From a checkpoint of a small mixture-of-experts model trained on Wikipedia.
Size: 8 layers, width 640, vocabulary 32768, 124M parameters.
Training: a variant of Muon for the experts, 552M tokens.
Below are experts of layer 2 (counted from 0) of a mixture-of-experts language model. Rows are named router (the router's row for the expert), down (a neuron's output weights, with its number) and show model dimensions 80-159. Each number is 500 + 40 x the weight over its row's rms, rounded and kept within 0 to 999. Numbers have three digits each.
Before each expert's rows: "raises" lists some tokens whose logits its average output raises strongly, later layers aside. This comes from a sample of Wikipedia text that the model never trained on.

# expert 23
raises: "Q", "B", "V", "C.", "M"
router:561506522525508540475475524444547460563564561476385533509491548462438490514538467464481513539492508450467589487521565506524479554530524473473505433494535469520495568505574389481502498484469488580484515513455485542445473477493552453535474476
down0:569487476492459408514527480504497562419527500515483509401558495604516484489536530499439519525530557506495468484490466465467496463507448501476517443473457515523476500477465508578531458521511490536537474436539544493526526537557442535415538566
down1:529441422548534453520427510548508536486497563482497459456521454463493468440541480446424541569564511529425493502578494552517479571501510490471543463505571482468465519520462521509465525498545496505473519482552500536517467503514478438510467556
down2:498485567484496477469542470455490491521457494474443461444440416555494436443493484470493491536436533501453488503452468581515565525553439512451493548555563508497539537575494502486422532461535471571541535527478538520479453500509424504539445370
down3:487528556488574507425539539503463513553508542486394485565441482491514449494513556486524475548505485509504545608511500520536525506561452541449427520487576473521444479501536499394500446528499459523514454473566511491513491470428548454465525564
down4:445496460441531471576452500544457501463467419519558510478502494590513530531481481523396560465528523521495450508461450484496513500543543463534445452551529515488488473543474506556499557523495476521462509514528489562497454523578543528446461535
down5:543497508463468504462445571536552494501540527402498500562527475516506581486533438482479468470452505505530540443570488518527467493512540573506439522447517559553546522537520463504506534464421569477537503522497574489503406435460518499492393448

# expert 28
raises: "ence,", "ence", "is,"
router:506459521484474597477504498453475468545515505500501511481560531509440466445534550543457465500470458417538500494546518522469560537466561466461474405511564490490567448524433501584483508496528403487510470461454511478476519548459531437469490547
down0:423552465507512547478492538562451498459520426602524519540492441482512527461462455521523532535484483472497473471513518525488480649485462533396583520481450519517497523521507413542521491472442549463502531496514508476484476432528456521553566460
down1:428505535494505476446533451446472445538485441457513552530549522519443508504502499506476497505565490475532469474575461489482507491496516465501496515457488492498550419487520504477550456481507439561489491482540520485550543542426464445475488509
down2:484502441471504440537446516536518502472468529531563548540506486450519528502484510545530515462614459487493507560498484559475545588524447464556563472478366471460463497513495549498480488544519571470469404496579439534593574464508524519529584477
down3:482566483426435521478581495519556484428541504543445558449441575518537504546539397524464446438517539558488542501450452494460487501483465485482508588507514531478493469553514531551481581526473469451490508416477493525533514530479539571500419517
down4:415442471535450479487427450505505453562529560488519440485494489450580572504559523432454465556478498462437499431517471502469512452597497419488546526506471483440559415486511478486526525454597468495487544536458559549492424596485514504428460405
down5:472486552494514507469534544495471537484501514488564467447488480468456457495460421487482502510434589548536492514468541522505471487475474479506496498511520478523449468517481533563566518474453488547440477546517577474481539455487415446521534521

# expert 11
raises: " defeating", " but", "”"
router:503525512550499513521512562427456548559467558488473503531469505461507487403544479467482485473440530521516521489526536490475516540457518394463490498513533442517529472480532444518446620497424456534536489486516521495513481534477558534519544522
down0:529575489462499478469511482542497485556536521564580541486508474502488526486478456575546511539546537554502460470469530480521502541506481535533483472448475513515454623529504517574501443502499514476458423505568530501531464529445427499503535535
down1:455498553454501438523413493504452533433479516519458560500474480454576428450479514533475447461433506509528485595502498528486411522430519563466500414465432440466520542486531514523485499486516496551484484456452523457484522412538511538494554511
down2:448443462509536479481475470534445588536557543505470497515548438563516488457475525531496535519509569464424477534471440424479514479531518526510501511464507479529515516491590494520478566497420478524485467467539438491572450559492574501492533465
down3:480573550481474494488561533484486530463472514528497494515421475511489474505485395503461585496487429463477506515508517490514466447466484459504523525498527467450456475517582537532487503458551559513499481447491523590551440510514430495499494492
down4:540535508488523506467506422470514536532453494512510519537469516596505503485474582515542409494422469483498509549471508468456511477505514460475499487511503500467507488541506485501470435522529479510483513480519501525455451562397514452510493491
down5:472536544446508472458517485492559468509448572520505509524450482436502526465529496544438535565483561521510459506458460514541507499577496564516503448478510466492456581558512530563434561472526514508436518482504578491523484550522496522527478445

# expert 6
raises: " campaign", " took", " was"
router:511507444472537524499460519469463496481507489402513521446458551516502527488570560475528498489451479514558493498519475441503508563467516431477528473476466503459515516445461506581493520477461527522465495578491430461470428576466483448504577477
down0:531475521497471493502560520529508569513505453483497515463467501547491546526499475540487473507554513503471427521488545518599578515446434457438460526411480500517560432542497532506513471503516511433461519464455507575516465551515480479446502612
down1:458469476504533464520480498464513519550581500500482519505470517503466538545547491485445462496471431544479451457462414464544483528499545528438527541537498498428457545533471485506542544491515503495408433473506478594500514519569495562421511530
down2:484521546458528526495422489415491482516465503475554448552498462513532413448510491534582509566490456475464510542457537545485436508410500575541540480465481447472608531555525437498416497473472549501518474507435496538553472448457471535446603526
down3:447470512393456486477485560511458416481471476501499436487515491561487535421441452419540538529492485447461509481487453521551527518516523492525507479501560509467498463532467474443495539508498462530562575468480430488377543501536525550527502484
down4:427510541373475498513518488510555401496515467460446539551422527588463512550551450527473509528505474440459466506475475479488495580505496563537508497455560556502532503577484463506501594486541426508542550515507521519439520486531464501449393412
down5:479436614518525459579468572484493480559514537558491462552493445404508440498526452503432472469519483509493550512445517490503494512422494549445452483462492453431551451547487601469548579538504509476443503568535467505457611497533474470540481573

# expert 8
raises: " they", " he", " there", " she"
router:515527507518552570517469490515587492556522531479446576475530563512481457502573536501525556482487520521474509541534486532459519479408530461433529491500516466497534471456475536490493555496421462496437500475508463487438428559455577494488523552
down0:543510467519505560501465490523524466483475456478479494486475589462469501494485546568479449494470517495502464425496447547475497478536510475526559481505493473550442482494488447539495463506504513496508535498506499515474502500584437471528500526
down1:507464516490472542565497540480511498566510532468520476543543430448549473523503467521479529504513527450538468575558425580515461524494511437498489551492503482451450496472502519495486545561460523522511465483529566533452482548528495544491431472
down2:506501551470489618431484437504487531463477529551580432468481478518403463462467491493549582557587488491623515506492492487492408513570526595532494460472519519530528530502488536544580601567520514482459465504514542494551460486479529485459521488
down3:487461397491552530463539554501487520441442470427566484538529491470528549457521434514508441531551509519500523499424485451474411521581503411500443559553516512524506457518527558388429467480428457508519521556471511497462485460444462548473442525
down4:539538518525508484533487519550444482536486535585528540445482529473437432490507463487567536462545507478557540506494419532451500438497489513526458569584493479454541439498463511584476506522523497506441494503496457521613566559467493501514478482
down5:436503492531521579512517615432457500450505547468484495519482515565514502452443489428494447522596500451479479583480474488567486440551512548515523523499512482450463472468561552519546567563459535398500554553484512519573363552461487407434505513

# expert 22
raises: "9.", "7.", "\n", "8.", "1.", "3."
router:593492534501509548446458505417493431556493492450520495513503603448500483477499449490530450507450528528497544522552533503468506504504564528493472480449449455481489460419453428502453510478441428475425462515432432495486441519459507548478508481
down0:507528458447527511548478490507530511486495555563483525484529499544539477484460518473417435463499491495473509444471550494482517484497459496432514459526556533484514487509527484498519521439497547463534554522511511519508467505585515522423553482
down1:515500481498450560447501546565535533453451495499500478510502492574444468507554502486466502539534520482426457504477495505547574476454523443481438523520534416516495583518539477517488477576467502585462497492561551591506524507544502470487441558
down2:462462532501504463519519495475473513564466494517506514532473472462445480532477472479546489547434541457569516537464475476537514478538492486454542441545492434575485521527558480485505549525456506486499469503458561520492495492489464385525501512
down3:526480541470545492535518534547569537479509477499550495406411489498510459522474550550589522458498586502529463473494452458491471515483506493426571541549464551514455512460496500535473478538469549633471474462444474522557553553534468529472465566
down4:488487474467490497467470542534460490523588502498491479493480532512432531511523480512520519563566519511530529441466483535569524536525555490540424507476515488512467517521485506412469581544524490557458543489470473514489472471578466494455535511
down5:552483498490529523465507502475551500524462490516482536466551495474448508485487469492486481437517481522528562513459512544466474453457564503477417447534430495462468511501497466554495522472511514460500553551467479483462499491470592506539511526

# expert 12
raises: " and", ",", ".", " or", " &", "s."
router:532537532467483500495386490450445446511494520506432546461518566472465503489499427467505509461481485546516494489565549458527512498488559507477464440502544494413511502463490505536482511427376507533508524523459459492459500494454501521588507450
down0:538464527475446468514496479549557451498497534507551511487541572581461548440555519511454499508398486473577555540559469494408449512507525525469475453566446534506529547436573506497531570537582541537427515465457473505480455458487468544507445462
down1:478527507517515392524512460563461396530419523541558565522471510498504567422491563511480533520407476506484532455546521484402503514511439480525490476425485481391538418530554485539492527576500443435497464540532512464470493547484618553472488460
down2:512518610539520452582519512538487483464512456530528496515428501495502561523427526477500477546426469468497465473464506495489448518460531544546576522413505481481508489492547524537486429469562486493526534484496514480522459558513501546515439474
down3:530528513512403531496469514501514465457512496472513531492499526512519504442513505513553478462508498471506511519493545586492516501496552549607439481437477501492509548388517480604510546496550519457473556458452462519493498453487488475484478494
down4:515447524468486434513508553498463469456472483475476556493482466513512457483487486561547504520495525515514541482472472526492495396436454518485508456491458508489458532476553509472536475466494562416479546480442521530456501497538522515527443511
down5:556539561523531414534468456505453473502480522500483501466500416491390464463456541569497444459534511561471473450470444531484454459517569511537523471466466571583539464523499542517495428504441534474463551497551462561549452438538556457522547460

# expert 24
raises: "'s", "ache", " trail"
router:487445534529513520523463426478455496511526502431487534523416549487481473465560502467473483464524471515538598538553491471506532529535553488483519472501491500459555486440514485506467600454423472564522500536484500490529451507439573505511516481
down0:514493464495548530517433486490560499499524526484439473443468491502440474436464527467446501560451518543454462491484501515494500491492482433566485499444491531486471507466489512532519502438473530514552471477465468451531495474503517604525498503
down1:489468556491516511537492418512518465473477488459469550508530621521522450536486578490473458536567595554520452491444511568497546504476537569501529505472465496539550519464491487521449549521523447474527478538472567493534449553506495406457524578
down2:522474520524463483486496488573559531490435478495509549495563563595447511519512544539525548461491546499434476520455502534453575539564475515515452518549577455462491568507425502495462515549488478440505455541465493477545463463545491478434495545
down3:473520491502443460430402557522406533567508484520473527528471445469518543435460559484518544490556459510447469521537466503455589472489533585573539461438528450485544501471493492517493463475529488525488425422481579499519550469450446517484531532
down4:457494499418468512577580447509557476444542458448510524558541536504501497521493442573493461496519507534438516443535492455466484564528522500533482424459448574501497463415483454502462521496460503424509502506507490516482580513484465475540476470
down5:498487472510559488435487518466501483521478521432505558533557503545546522429444545494534528513563472508495516469522470484473454417608489485515547518484544506487487487486483513417575461552503487501568508524518508499518550539464512495580470503

# expert 20
raises: " a", " an", " among", " made", " seen"
router:515511555536479566493518514508482475476539520495438510397476494524438490425514531514514488486462529503466499548526464521513533529531534561488442482479511530532508443475512450451442522471476500543556472476469418542430479573454553425488494545
down0:564491493519521562458538453461477455537602531495509528523513589545531495459523506460506545547498507529527495474469436462460457501518543497484507515480545416457508464558418489549435572489449496478502457563506507527451504518475501522515492511
down1:507445483497523503536503484457516544552493478484443580489505510471487420476510568513478527447475482478509511502476390509504555532528568523478414472532554510524545496523551528452456506586485445472489497493479518504484595503527527463498399517
down2:462429560596567476462474528466523448504460488516508496489446522484511468489467522470488466480491487467525530440480472530567431502488498485554474455490541431474616410518493585552518468484414451480446498495553516422489511498500463475419537559
down3:521428558526503541522551520559493496486510565484531528564486501487517446540533524535534456550482563484487554502518494520464486506524410515488495485532536386490519448574577447500447474458453547544527527538502493505466490539553536490515601617
down4:512541521510436444415554464580505443430539526558494527542578496519481505504528508466469376514488488528548496516487576490465563498510552452523471531474448479538495479472487519542523531475526525524500487538540496465572488542515556560451482482
down5:512445504492487561472520539543541499440525475577456449440467473478509541502436557560480583520457478480440472530442534543511522473501509510545533478479540507535487477563497471495450549485460468490494468531475515511505517478476525513542500539

# expert 19
raises: " NFL", "est", " Washington", "able"
router:546521571546502561550498544483417573499502489500464532511517523571509519461562506519444552493431505455528515513495527524464469522457579509506507442460504473469494516439483458528467516484497481493458512475475471549477441451488497484561516409
down0:476442494471505428532502515544501516526385550476529525561471501533542472533363475480516484512492492503508603530523485531446457452490460465529520571463474471402490537522566470495511531440537501449512450592545572550480434543500490510401502525
down1:487500496508521458488523498529490483433476553560518514510551400526488493466533505566473484477594522430473523456531468431518487504456458537518530534470517489402551535536475488477529487428545509539463477489486454510447514534477496533491539482
down2:512485476534489530414514493447540554531510519532485527494567498425424465472478559513545530497561500480495564461425552522439426519531502505486521500578542509455495429470525498469545457412504427497483488558509461512435462565514513485511543477
down3:550522489484555437545470502518512468539562534504516514528524485462451544494527490537442494481480459497538532487449476529530457476551549537505554465600501467530435574436540507484537517484569484449513482426521493469538502498509505550537611505
down4:486462554559489443454480562463474495451498506509559538537484543515486537533419524529516459521530462475501491488504400497436450558492464454464527504451473524468558457470467505477520466514496507567489529470573572476535535501510505570458465517
down5:452485515512542477527492487480508498481512449537547508541486435512504456410437456485544523498513534510450481499475475507502532554561461544496534389573557567485513502463456490543463485503432561529469501490489472452568531472508496555542466463

# expert 27
raises: " (Gls)", "worth", "?"
router:575471483486513500507515514512472448521523498497447521532532572570467478491534574492458515463415488480494502528565495451521519475454568436482523408545469506525573521450509477497452507483462494473456440553568520534466451507418482510519521496
down0:495510468507497533510533512605516500512433503524527477542464469468454462493520548532507520433462481489518522436471482484489501376495478547529442542482518433523543531535613514585489481532477454521555522432493554534586475515496531509547521534
down1:416498536486496492525468556527441516514489475422488463559518540491444499472552466512490523514489427559473553473510460525444542515451514511518493484500473505500453509462496538489536532459547517499468527431520493543489531466608430514547528452
down2:483557476480430442552485574460435499396540499456505499528458439442482609475532485468465486422435491441518519573494491543505473457494440507456477494498552442582483573567559462545463527539481514487518511540509461519518520478532538450549567552
down3:406443520440468463504518540505500461469514535464471583586443460560479512473487527447529517443477540456583540478568426522445513511551501486548520513463558501504410595525532516557546516460544428527576535486532511488466482478465566509458480529
down4:505546455524552502558464514484500538519553527431542494559574448506519471498513476459486525584478426484534515452525526486523532548534526523522545493447481552460540475408507482483470507558510462514426535538467481436478475520491463499537454554
down5:509503458526581531536602475512495502489546489420398454488468471476536496486540508515492489469472525500512496537523552516491508508458516566511514568526477496540535466491464484449491506493509493536531585455494525501505485534511471548525518528

# expert 9
raises: " Born:", " Education:", " Website:", " Language:", " Title", " Type:"
router:593520574474554535524526469453542508537546516521470530451523618521471436501571524487549432396483603464528549527574567511501496546454536548409462480426460552459567476510465477486482510544472444465454513512509461503471476482509523455475515457
down0:498470503505446497479453588493531520402511551500501495426533480495482495529506516450465481447486511443506527519454525425467543513551412496465462538535569484597464499563486548514482508629528519505498484434475574491541508398401487474482473552
down1:477496468523540512552509523503498524504507511517552437528524508511528541485532437495480508530509447537545489437510463542503458479427577487547545493473497409525462540466526501494525425530480475496543504453555521471550528460511465491492477537
down2:387535457473521485428460532496538504543527504542553510510494495511567502566511542511512454466504539534555416512509512537446490446422557533432468562478566453496548529617482474519488484496629535512473516521495517562514523510542460451541481513
down3:497464474502498493496486511523463467533525479488470541536467447480559531523508496575498440491506500491503477529477546449451468456549507497483479474475498516507560549513537461492448549439519530480604636537464453569520374442478477497491517449
down4:545550484520498459481467547487544479532489587580516490500483449545483529458502481469431476430479551508470538536470496503559487526456517470506422463489407510552544519479494492584521489507538533429544541593461511500457513544460532461491505427
down5:453476427461513520484509473475493510498456489535607511449552553489396460500477490513458472520549480530532470553520507485533542565485546573583496480523475512475475516487538519460455535454511504504540464490519486542478539566483493405548562540

# expert 5
raises: " they", " even", " minor"
router:565585458485487482537479503503466463512482564445466582509523540457463492408539503480542453501426547526500518543559545461503521554526447492439528518504505522500555511474463485469425548376433509533507456571488465528463470464475514501489583537
down0:530501486476471513435489558487485444472491505524512519597464482486520553461477465499492461487438517539448496540515553476493502522539475480487437527515520555459471487513564462488482532548513575512462552527554495456458535457444560516517513495
down1:565505480480435485559463471482499490469513510489526459487419564468546471470526507477517471505502532411489498487476501509514506466491472544504481514528477462564529573502457445451506418504485504490484522543447530547464456551504548410397554518
down2:555503546490516484502475493547503521529464576452456461467486477467456525473550458482512525462473535427507468453576521521521536480464465534540447563419571555540517548432526511534490558504484465514550488538586510561447483435414514502487602479
down3:507492553500498480510502459500527540525512508466504481498556508489451543545452503511444505469477561541495553449496451458471561531527457451529495535542511483527518539496488550440471501507489488480464514481557498437509436491530441460436508433
down4:551514525505482557524428512498538472428510532503414463476486525564480491453489543506528405526487507425451502474452469574526477506541507462558554532440434511603493530494441493491521487572460462526488506421553492455432516439468507505446564554
down5:531490520495482498496534546531492507476476539484362471534474479570533508531452606526462496437533468494481507468499496539584482605482541448480600534533552454407411527555506530583443482502487533457481477510470508591536529550435494520456555467

# expert 0
raises: " &", "-T", "-P", "-F"
router:528515533534501474525468484460469487549537515506494498550467547475482471445553542506465452454479535465499520504530561453459498533523584467474531407452469469505511542483515509507478530437502497547574454480480448477494433441439661471463495470
down0:460537484503453496526515519584459543505546560591498493466505480510493493483498444484484469491501475548489525456497539455526511544468582484500492554520451510467494493528497486460532557463511472528521507498439547564587510555494467553466474543
down1:463457468534450516461493394501479534508450507446502485444511437525531465445478501449458547534523543500556487480516495527493518410492432435417499508525492508474456560459531520519510500490500476392530556467469492523461550530473509492464491490
down2:468413538510490564420460480532505479519501525450481516503467564554499482564455475476446506421534430464477500537504490488459463533453531461475496466491526543519471479482522531446506438524446545513529518508500454526469479468519488555501482554
down3:496521478520501474446446454496553529471506535532515544563523496475521536522462432531500623557522550483465492529533448508481428517500470447441461538581488472494497553469581454507488574499532473459490460490479442486443460461520504501509487550
down4:494494492502478461479452531451454564524481503454609512437509455579514522543524427492503453600485501463560560475516571495474469484481407474434526506525472471585558567511439445477530497429495527614477471492487486500469554505550434466466484504
down5:510426497434495452518498507541455511481523471536471523515491476523528488495589495509524457482477498565511500512442521460415477535567510451525415501490527502434528514545578479475496474536498583508473512509539579511495476531512526439499502516

# expert 30
raises: "=", "Scientific", "-", "General", "===", "B"
router:499478439499475510513527508514476470514456455446446566471490503496505488456603472509508525511453510514534488564567501441444483531440552515485480458486493541559632541466450498550506533442416491531491501561508377416474444482452517470480466464
down0:485457549522514489532510519519523560492445636472508531526436494481535514447472475482541503482489538429552453513428449480406463513502420453523544525540516508506556517531541463541461509560456550452524522477534483504434581519486437496546592469
down1:452453493490513484477578531480487462590571467565493514552546467458490508551475493506508471525500537514421459514487463554466523497544502479457470509516540429468505496485532445446491525503439479558540515500494454509426468541464487499544467489
down2:564592476464514551534505485491514474421440494446522461384534523499566447544553591509567492476492505507491573455486537554463573480555516477477474509437605553519473494461511487509511544516501512520577540490456467476484499552550453517508493476
down3:436461519493515566543534523434479484581514419483432500403426447505533509460428538498474498487531554601541448494461519465524485448557593529542546498510518532446453495490538557501510581497536509517458546441501592510446517515487536500487537534
down4:536523454445485474459499523448452539511480389524522428475531491503502486535490514510458526504519414515498509508618500470494479409494453479469484506480526492546469510511528499493508565544565478452476485476478438409494519492504453543538435469
down5:466504447566483524598547442478509555506509466520529496525526374470519456511462496485485574518522458515537516433442513483531506421490408501474532510507513515486485515516428443445512572486509560485514442515559482433543509490492481452530504534

# expert 3
raises: "unn", "ise", "ret"
router:547546462465523548486538527474549463511579501407419553459489539522473515487609471448482472533441534514496501478516519431542497536422557485457480452427486498456536525506442483561462544406441489551436444486450438434493413547456442519465519427
down0:550493527557505521555472403534537455560551493473457451503538491529512494417523528476489514493585473438452511520519613550411542452487462553526507588529475567561492556472477470531490509514489432532513549523536527469489471501514500527433531592
down1:411523479538554571439448562514465501479579525501534464498486528469557497452536509508475488463468518555533499451502483516503458497497485446553502432514524514474512519563514457485495535535515510477495575547436463535491496421490481480541553512
down2:496459496558477386529591579529473536515541474566577481581531509486445468553525491498543530524478518456510535573497457584533473530537476490558457466498527490460435473502509485482467506543472512518476513396448483426438498526574482527534585470
down3:504462471518484493512506485490523440504532472506428541477579468549493407507491476446519461510476535476451505512447540442516549530525503444448544479510561375412558464524537525520472491586496501541482427445503519516483501467471545456529515469
down4:545428511489547492400512461518450463515508434583567537544522490507555505490469510512557512566476523506539450502542519484511512561522422413513498501512532494454558439545531505490431513491464556480491564497527527491492437563484465443469519560
down5:442508497500456437511551548492543550544460534438483440537550468491476471552547450518488601501509477478463575508427519507394508470507554515502522511490488494459492481513499495507440525531476503443463517435463583536566460459514448487499523476

# expert 1
raises: " the", " their", " them", " a", " his", " both"
router:531561493590500599530451476474531502546473558477535590412476535488523432479516579537474470439538547446517465547520485458495530498508517502479487442531601435500436500467484507533440519514427544528426456508417486475502436527496559449433536514
down0:530493544459545511506504523467483457551501498504507420452580510510419473560519473500521519491462465476550491552547513463503427533529432482548520461479437509536472512533463547444531452461463512449525514434486492473486422509534492511559493440
down1:539527461493545459490475461468576489522467478523470475475446448531472456548546468495530505561505456505457508486553520393509477537499557558506504531482463533498510536469463537530514580555460540433462495498521505508464520531512515518516513415
down2:493513563517475463540509486531501543520444547462547459536472485524484489395480541497533495514476524491385507493494446487509549477488498513512504480539414474463529482473433470504534377466441502401431471484557492458532520411476468489412500581
down3:523460486484521520562432511525495483485423439507509580560477493472449474483443483566538536520470459449453459558476512541546448515465475452537524464508592526499486539467549483504505530567494471516514533555485446531479503528520447504533525488
down4:499481545484471502524524472536547466500525463519507549518503521511478491490572481399478562463537503479506467602535488483524477489490536458480457469518548491501565476461479509469500465494444468534526507479509497468548460453474444504577437540
down5:463494492520481463482489444536462470425531477560490515499438438511516532517515460464511522500561567537495471522495496511487470515460518467549574492487437515443467514547501536418467572453475448513530595473464497504502422553495462535521575497

# expert 14
raises: " ", "\n", " —", "\n\n", " –", " by:"
router:549548468557504592469477538480456499506530542506445510472575521506460443451490488558458491482466568498487515515555521493504499541448532421443487487473511476446552499506454509493451539498467511535536457499429476502478481534455541442500544441
down0:499491484529439544509545561585554540535534544575486538518520514462494542548498481510490484512526528420452481533465480500491494472531370429404518531526544464497459507512496544505554572551434457530533484494464512475460522516474481493521503439
down1:540467489568475490447482603492464483461458482508461501471540565533526468511540489499444529517453481453536495468539518585540474548507544501544577527491475493450538536408447584529493525484458420457451508491481489537463554552499451499503500364
down2:559469482497452475537508441484518443506508479518478516582473500501498510470484472436529508515464390581535520540512451558459462471527457541501495490473466452490537494569518500468542482429564504459470494437521498550561468541460443462423546522
down3:444521485490596548455453496578526526467539511510510469464492515449465470545556446538520531499522444499490527518495544436480604446526525471494522506424549523508538558452539493490510498474532464500498538569458519514490525498572555571528496447
down4:536491532431491553565448494503525457481440505478510448493460462474519510506510446475483508467516452492505563445514518532476494532560461538484544469558446500545499476469607480482486534450521485456501527554516520577461516482502529527500552502
down5:494450520513557499539436461510555480425474570513485531477497498505522466547564606417511538441487529498474530551484489469487527485503466511470502554505501515468526513477464554577517344512529513516498520522576498490487480491434453493500535516

# expert 13
raises: "|", "-", "In", "As", "==", "==="
router:587445571471622501481487490502505555554587576484494610465515559502415390552483492505544440560514482501495509552508420476523496517421542503469497445486529446486506508525532517568434502513445567472459458428441468478538492474449535458462526449
down0:595462519429469512487568511465482535522485488544418528533512520523459518489489542488476496617534488507524430524498487590479497467511509562457622503486554444487415463462577448445454501548483512488482489485507560511536488500522515527429479517
down1:492479468504513537526522503468510495564515479436467561461495579556464464550617509514503485500540454469550477468476496510514554501495386535482527518464525519459491578437456447491472518536514559540507565538441498456550519530539545498512386504
down2:535504504485412507462458449479503487506512528512500483425457350537517561535493439544536554465559510503510478427442501499521432423567491503459483432474551550470478513578480555547441564450474477491510564427448586506559513442551517491462464523
down3:558473534536450473476536481518514564488566527433501450476431478469487403524465484529553493464459559561472512467467439510527504507531485503567482464492548437532481415482462546543407576464473540474512438549531476491527508554503529514404536459
down4:432487424562469474482500511492473496528482427501452488495495524523554530521545511430488474439393553545434507477525486554493475391547533562501520465464541492478454505537488478429491519518492468471505513473523450490449517461474493515475548466
down5:453441540431519534419459479469472462448528523552539470457461533509478482517559537545510497469523509410470497434498555465481595485516506487533498493521523513524475504519454422543514459497457593518458425437413467580539464459574530539516509479

# expert 2
raises: "ep", "ah", "ams", "an", "es,", "ar"
router:531495545561526516475451491439522497531491570493454498493490552467502432511527481515462481507475487440479487490468530526418502487498514532516467458476527507511531481509492458538504537514455538524450485473541495468566451498474545483459501462
down0:461533514487459454493572457459544510550536508586441452508472502458499527459509452453500557480481390443495565512499561462511519480519468482551506546424443489537447545513516547567450464452501528503487501451529454465527453486447470532457493490
down1:439473449490548471422504418448510529444469478524534511516474530455496508513529479473442547495473429527468549488563484434530525525466537433455549501430517454491501520574448523472528509472414567569524526508468507492533582477468519496509466522
down2:488480509453463509474520518506415497446498512537510527490425432515488484515595503517474420493487520476494490531479485526541500516583545441549517505513533505465461516425559577481457550497492456505496456599548492550547454542536483473549589486
down3:511462570502450442557520578451517486456461538562454552490562529466496468491468485511563488544438418477526550444476455478455494461445524442517505575505495445477505443523483543493559522486548463552591547493506577552471488455583439553474543476
down4:473413570487539503551523490567508430485502594504497466446517492448556560469485592500541498465465501513435581413462523522534413500551541478507609478534555461574486524476461463467442504516440552463487528424489518480556527485510488519441472490
down5:429480443555520528459484534547513514532535494493416478473539497545520458575538476469530461417541521514498543441519424484510504505459552409482498524507540433481544494502526497530556530513472479520497497462570541520494391476470554584495545526